From a checkpoint of a small mixture-of-experts model trained on Wikipedia.
Size: width 448, vocabulary 16384, 153M parameters.
Experts: 80 experts in each of 18 layers, 96 squared ReLU neurons an expert, a shared expert of 128 neurons.
Training: a variant of Muon for the experts, 635M tokens.
Below are experts of layer 2 (counted from 0) of a mixture-of-experts language model. Rows are named down (a neuron's output weights, with its number) and show model dimensions 128-191. Each number is 500 + 50 x the weight over its row's rms, rounded and kept within 0 to 999. Numbers have three digits each.
Before each expert's rows: a language model's description of what the expert responds to. This comes from a sample of Wikipedia text that the model never trained on.

# expert 1
Description: Short letter pieces inside words and names, often after a capital or h, such as sh-ake-s, scr-ut-inise, B-ayl-or, Genus.
down0:521441521475532415472508511544440499532476530449488586476516526457496467557430548510510546523497425526516526510448612569441475434505438569519481520510452401506476554506485494545389465380569520
down1:503549533528463559495445460541525551512553349530454510460553412427552441491453471546445521487436485522510476383486564449511470462456490495531508555552460428510503606548440549489484435534550451
down2:449542527485582512461551524631508500453499486542545498479425497428491469503508508605503565551469466559538531513544438510458563461529489550592617489497476480594441555515478576519524467554524579
down3:502541585414467526430451536521600493536386395421546548576563481530528533507489477439519514403526527419453552555568562637514459527459516530588500491508469474484483510405542431619496499541518500
down4:497575566516529481444491490486562477542473471527479482525516437523583503515590473546536416556551488495542528552432526545479583414516527457438602554482499480544487573421523472483520479572502544
down5:488581403405485423579453523469485546397480454420427432474537499475416543446629540452442532478458469470425436445496571508601504422470501490529577470541406482403568474492501545512490495541528459
down6:469491429450469429493428462555429597559417522487487454553504472526484457488562473416524442585465597516421568446586466446401542461458423582549418572543514422657504485534439622489445564529509488
down7:462534609476515643499561574443438587479471495514520359524552506462551502559497444503443480533482610488463471595535601525518474510473520498549539487584452454493544527476537520543524521477366498
down8:447414497547559514525561426481549449457625538499387523510405528488452502575561555472495486497435485495567536510553565541436462546529554563495542510528519566540494524543462512397438579508512445
down9:450507483468583598543479559476513556582559538460399473518507460444540544533555533452559576504486540513527492656643548497454576485447440441505562394505504495554520512538660487511400515495508520
down10:507560581472565415519543519456447462519521490443531457474470501471548503601508454438523489484578485437449457415572593550449545501532481594504469459602530426497486443492517457575516467470474492
down11:489515491502470472494544485493568468541480527502635407440585494554428502572454432510443488546451445492568469460531606473534493431488474503412517430533458515417536451519477460489527495403537486
down12:462540475406503538491476524553603527540545457530501526569526408560394478603503522530462505520409464452441502468455450528496578423473417555532469440411441481528546444554513468530390479458506566
down13:574460460532398496526536492404553495513518517425491480511581547490451534527497590563494466479561463593518502592574555475534473515516480505475513535523516495520519520432490458545518545513637553
down14:485528483545514513530515594540490436500459477438498517498492478505552466536468513512432481556556472613486562483451587458376403532530533597530447404546536550567502430458498520437519472506541527
down15:523581437510473474546523464452484482401454514504507507519617432544498540450397574434513568524498460540528479437494526464509509417545486407494536443517469451498523492441515505448561401438524462
down16:493526460579470486436519476534514612507517500568503484516434505467392489415568482516440524417450535399572467592488399488393569492461465521482466531563585495439513420447446590476512468520571444
down17:516479531430536525583548481510481569567476496551460488445561422458452500441536551507559530503505475506415566566510487522560524509615472445545553388560526497513501557586520463551533466433460577
down18:515532475565490535438472472457454408479491615511519479506580433517521452502488488410519572538541517419575550478502542430434542471429577606455567562424438565439454534527504501533600457435456542
down19:460470451423535471423536472516532401470474583441460440499581519479570517547412434487459477364514568470593461482520543503544461518488547446451509453549512463526522483518497576460460437476430384
down20:468507541398464469537468583455485537571521504449509536520499467559513530354539460359486526427525442484529553534516516515485447550482481507499452466450571534568560548489513544492508435528412578
down21:438533545497461449487593510437580516532448546521488474511473448463486529580593474507487563498504460519461428559467465500465525558470437573454588431522545463491546426551519474488521492468504540
down22:557552476462492531471473432553572403513536589423393439517434514473484427501573448544579487526480478528465478504470460674453481588403432464494522499437457439416584470414524442541546500595521544
down23:518483559510456528541539426446511500507527488529484469506624454473498470473579519492464426461632533558513477514492600498489490461554531507521574449554517615429481513516521523488557538428500537
down24:510458437647504409446548566482528507431427497532529591513444480576489473472462493477523450484598566361518435513599491581434500521459521552525438419454491558512445614473486579486432468500503469
down25:396464464479541613596529458506536578586454492601576562491502453429459453505535492502530564539529534512506431504399557538406446485441496423474469395446542527399533495472460567546555524417529515
down26:521459552512539511453367521395470501569479509386523511451545483476499507462540511534648494365494484467449519640533482517530482592514486489545412595430493525370590547470444478540560473462498526
down27:560515484516554527485587463471445450502583555500552460515526424588556520419517478509409502569461502480497512505493500422523485550550464548469438571467371449458560510429439540595498520484557463
down28:533503602539500445434458507479504523506481441440554495476484438436462475458535544454578532490446481457502505473476508483562495547591539518482487473468537489524472479506467514550603579508498495
down29:491453517505486496554440434520510461469523384450562471534493487496503571408522466514489498429393521521538457513526430477409497506525515471413456502471558513531400550523392434463549517513474531
down30:588514451444571515478470519529458542521513501539534441487492571470620442511323500498442595559444541524512485567406519502540453439580511501435505406518467490518483520531530523538524497609479491
down31:488389489491438496495442544550548516497583441488480506431482503487533403473547582573459527441468543578572515518475430489483537435556465420448497462486524385487579625481460407443409506552480461
down32:505470447457444423565454475487501531506560415534441518514473507538500541510499520509622469464533489428534471481480525525512504639473507408540558509528514447358493545493568570446469503492524493
down33:434484519467342497435591451545473504527460530532515557632393464456432536418488387520445553452520474514495491500610568447558462532551588518430572480484513506650544560483426527435417487458429569
down34:498532499544530496478572539520522468547534461338467529533477462540501498541486500498527488500478497508492414601577505514552569597522496409530525527569546471394573584524648526474499533502511541
down35:549484551498533466454519480579499529485517501456567487434480461541651459485496547525489507496495578456524557521478486423381476511514507475460472622480557447499514521524524439480482483589499490
down36:541554489563570505515474518601570516558526536515535456493521506474533543413514475508455448642553484580425524451493523465427594546491565429419604517534539459517571443524489547418469513456530512
down37:555458474448471501446539509442495386481482537499553528475501555492379449645425506429611498515549495582585441475490606529515537461535534414467532484484496525456540540452386437487489468503468482
down38:472380521501519563453464477471460576469515433548506570520433493541471539583532440512417444487517610530534449524539475443526493566517602443414516495513489539611490434543447468485584475616514434
down39:555543517546608424495398438487479504509530545452522523477416514517444697531422599548515503465547417481448412553547464522566508429453503490529555455522517516516423488515545485549435477466423413
down40:547519455477570487518534474512491412546453491563503454522485567435504433461492460549500449451465493509466519388521536513442538533517467549429511522574540464441506433488535522485417488497445500
down41:473532576443565501458570581410554460470587500508534496484427554547502582444518509403464444430447531538527466507513430492491484509535506449393524471383473445425519561530522445459424522440421527
down42:461453436451462510471466486499481508486487495518549440474448517609545526512496484496492506419466472433526495429481422515530594415470447469462515383531574539562505518550432602472450446428540497
down43:482556520561512434561463521522568536597581473628513479430448638524430541630418545585555563466503505513436465474476492500490514596599508643559457386465555584502431521525550550488471480463553486
down44:557400460498463480510499471557477467459484467421508479477471432458461519510550491486525520493583474407591437505511496459526450551423549594478544504486488574429434568481491500514618537474518512
down45:463562508537569523341385568475506527491458528524550492556473553516541490463503492476506428479473436543491444463490516467474519477526496543498523480473556527524498442459410447543469487609498463
down46:468523476461485473488447521451480472446500554543546464533450478503499441544441495511542583578405661497468517483629491554434549435518507518426489586469549568467520479562450420599580469601544601
down47:491578489516610481546552484483509568477429543421565519484497433471614554495436499536489523564472423524472428531585505538503508502546402436431546518533535582467572472465638558491471507479483544
down48:488532459612388592515520510507525382498449481494478422543458501543413425502425488512533450478385510495459490485543539562545557538472462530504458577439468480480480607475428503478431398479454515
down49:519535410427551544501466497524445483488477566554441544584517592482516552607539549435533550461501592515555490518445449548442528526553549606489518505518553505530473505528471508477479371537554557
down50:532570459499566499578507496455504463464435504401443523489566448505431530484498445515533484492391517446536415479519526512614490496494481525440517473538477435520524516568466558401446426533432510
down51:511501581477577528479516553513435441555538463462506518540447459491507454526491509596441516585488466515547513414389488449525542514512555526442611512478558470540537582477549488512472554486465521
down52:478449440465472525485545448445612545527506494498500506551471476487523539426625523418513490472542455523434456441483465436570517514528450555448469476482512490492552512432457466551524514476539422
down53:542571587509458518446445501461527436496561495518567406483602535437447564476586556548521485497532495539496535496607435559546544560557445532418447454427533448525388517507471557395499524474434457
down54:562506548396512481485427534576479508500456503456408490458519523450507548579455502543478485452516387495512489558470461414547562525462440520478464539581471570480488538413501500422556542443431535
down55:476536475457473470601464597531423414527456494521499560461505479523509514496459607519525556531570432471481446506480582530605484468488554529575460583530452540477464511498560484466496435495562503
down56:476462496472510517423511607539556482470341419453505526541465511617427446486442497494465471514525560459485475522549489526551459502472452481573565540497503544409439465502528580638436500490502556
down57:533523464599484614430504501409566455503459537587575319515656458547508505523482499570524486503489533544492459427514479492535495445573498496497430506479447532467495518471440517493405627435586488
down58:501607519481500509588558501519542491420423509506499480416460448497460452531426580423495575450470530525552507491568487505434527474509495538548496482432474541518486552481387508406499580476497482
down59:527578491500475444485390416521465523529491434501464463434500527522558548504396541537504455480485406497508468539473413452585553569597479489506522483463508495462549511533495447481452468576512526
down60:572510521478489458390533368532457508446519408431562464508448496378528485470423451514444499414468473561416493491463501547527438506539488472469570469541466458442473622576537488497481402504403497
down61:541483474521471433452580576472486475461423503498603547547409445504511485506507484449545446488505559386443447474492422424581478500543463566487442549427450549510513498516493494484469546451434525
down62:476417513512393510509590501534498570532517492517496586478411507505534530579519472519505481538511570608458469482530517511524476525457489386512460429447474525523473441557437513532553566533510537
down63:469519436497393593442476414517562622468541512569480463529531623495499388516508447467492510554498433457569520472511387543481548472514644482500548403499535442447502452460390455551559530429596571
down64:490487496542565480523426539533499571538489428409497459551512545549498520485492518580549468425542460499459548460536467522459498484557531478504491484503452559516562514541460602481605566648517513
down65:442461516450503516534509566498550433527579462489465500467469474493517512455421456570449468594562531510446563632473479593576506551466486445487481522557353433491572438504513512577500527488402460
down66:504449509438491497548554555572562469472400460485528508464473530504479485535457494555566497467547371523541588467481502500542509494474460468444514501536487521565531422485511491439556481518445421
down67:482538464522531509495516460484460549438558636449501391493560478466463507420562445468533490502522618552571503487558551440499526463524536552522445440400467584604478541449530499529486554505528457
down68:563548541504497455463516420484460576516498490426506511445515615424459522515489431557441478484547537542432514517492457445480465491594477586571591452541523503504513462499535521421499505473424516
down69:454464509493494527493435565592460405498482504703476554449575552547529464416437522544493517510552450526435487466504479448472495536532532451494482539514549460556572559564533500465518543509504520
down70:464462502478500468559568453551453510535496518537435544519461535519591588538443451447548452559444447459524488492438446484502472460556442494586457540459523529539394482417463480485470499436496442
down71:459480347521478545435500536577500499507503550463488497436550497439566479499528556520369510564546470472513505462535519598405473511439495537497462583419578483466593527539523402536482556547495420
down72:523519431466490540492564543451452461410545560458525478538423489547545513469510547480546553467502529494483569394493481539465499461414488503528503450511473449538472472515522611466540484479481485
down73:511464445532519447543569535578452517504469527493475491582416503521449531527492476503461563475523412454457513450497410534422415473501471448338493470525563425555609466513523480519511464587533491
down74:497491516484497407521501507573488521435599501468517527415520402452558450522443490487479520496601481511488509545459359603402515472519521566511450533487490416498493482510440566477548547548489530
down75:524459549477483495481560487550493578494466542482474512570599432512533546433582470424518551496461591524508467492444518472562509446465565469509487532544525525592429413508497527440501518424555388
down76:555449543491519441501533516529475477508440508522525489515515463610485515481570580496491549552464575525546537495513497483506446500454434574558401563508471544605377520434488471526458566411559411
down77:437460529548493455605593571459502595564527530564457558494503551565523457608442498478522435513477486475528384534535467552474561487558520428502551648413537447464498459519487486484387520579580462
down78:605598587481447586526521520417472483639522529514462461450426489473462550474489556557547466497511476482536477529485545490555364480509431461459463511476548412561451450483501519639569438547515555
down79:607549433568483495479471508552522492503503545412459571514494568606567485498488505565503453515535449454514515504474506487517561531493536535564530493478527532426463550532497491485423514472522423
down80:528456485497477418447527450508496486510506489488558514474520476566479479431540437550476504492427465534527503478460500400465497462537501454436468438552477463429464552503555550459477445511571539
down81:456506539513436502545593445369421480564510486507532461480515529545516389481529489518443460569482480419422448488554477519561468410513546409547421553557499503503566531626477358431444499438505548
down82:564608575515546536462494507431496519474556459537607474473470486518475495452499533486566451571422583492641562590485455441552575563448494539573535462505553529388477463514498489485445405509469414
down83:455443538510527513428430514507465540548477504573454606528527493427468431468533417506437544512533444475575494480433549430417449443561478446435447459611436487589428453467507468603567392502470516
down84:522488497496486491549611474526474446487409545459475553435493391548380412612499499502448410584515473502501461538440404477446506569464590493508499519463584441520458459538560477600467395478498448
down85:483531506505534490527493430451517525512517483512441402532513533435520431485528456451417452532498516530554532504504566536554510516611473517565463477578561553464428491538527491496501458435447393
down86:511483502508481529540418557519444506483456436491572509462492500511474585495464446493525528385492443466454515536485417470573447544435591469476500527550421470568559484515567499524542467518491483
down87:512407622544444485591550449470483459544490409451410498502493578537457501458442527492607570513403541578525544482487430499426549523422433472527450539500541441489479497561537547502457554476511589
down88:534511479624519444535497511498508392436498481444446531466585497523485459495492484511478513415442440500450484557537544456433450580478463534589562516491537529515655503413595488474450457538582521
down89:531501525440564466452499459404558574472365423494521450517518452515518481525543509511526496580565601443427626526452388465485551464489474511487502587498622543464475432481589624509501573589460490
down90:510636502553589527574402466502538474513479575428483519538534573591500408457504514483556480521481522495503479448493595338529554463482458521513491493514364535520472563456479502592501488600544569
down91:535494495501474484575524497512498597561508362508532598489531562492516450473447428568467468534462583508577565456510564475519505599572456482505539475523534498484487543526398563545557552480418411
down92:478499516479631562558467521528549559497523465528501482562527515541488495549458454538415571431615512454481501486492509514424551488493558423414445546486452538525513435514456493582498510423468523
down93:496524519542553489547511471493619515484499608461570520517465479515517529504527471469580498477536437446545517579521548500412568477507448423437497497433519530533463451437578446406598534409475472
down94:592550457535525507480413424449519569493602492529517479547441526484493457562499507561432495513503570449493534517566611508484462559450518492516493449510426546560582460533466475431458498480445534
down95:484375448520568600468496501508507473510506560532532522390490511585546534563512486406465557533529480481480496502470455536443500563530529456567585393492444504519496558569440500502525478567471573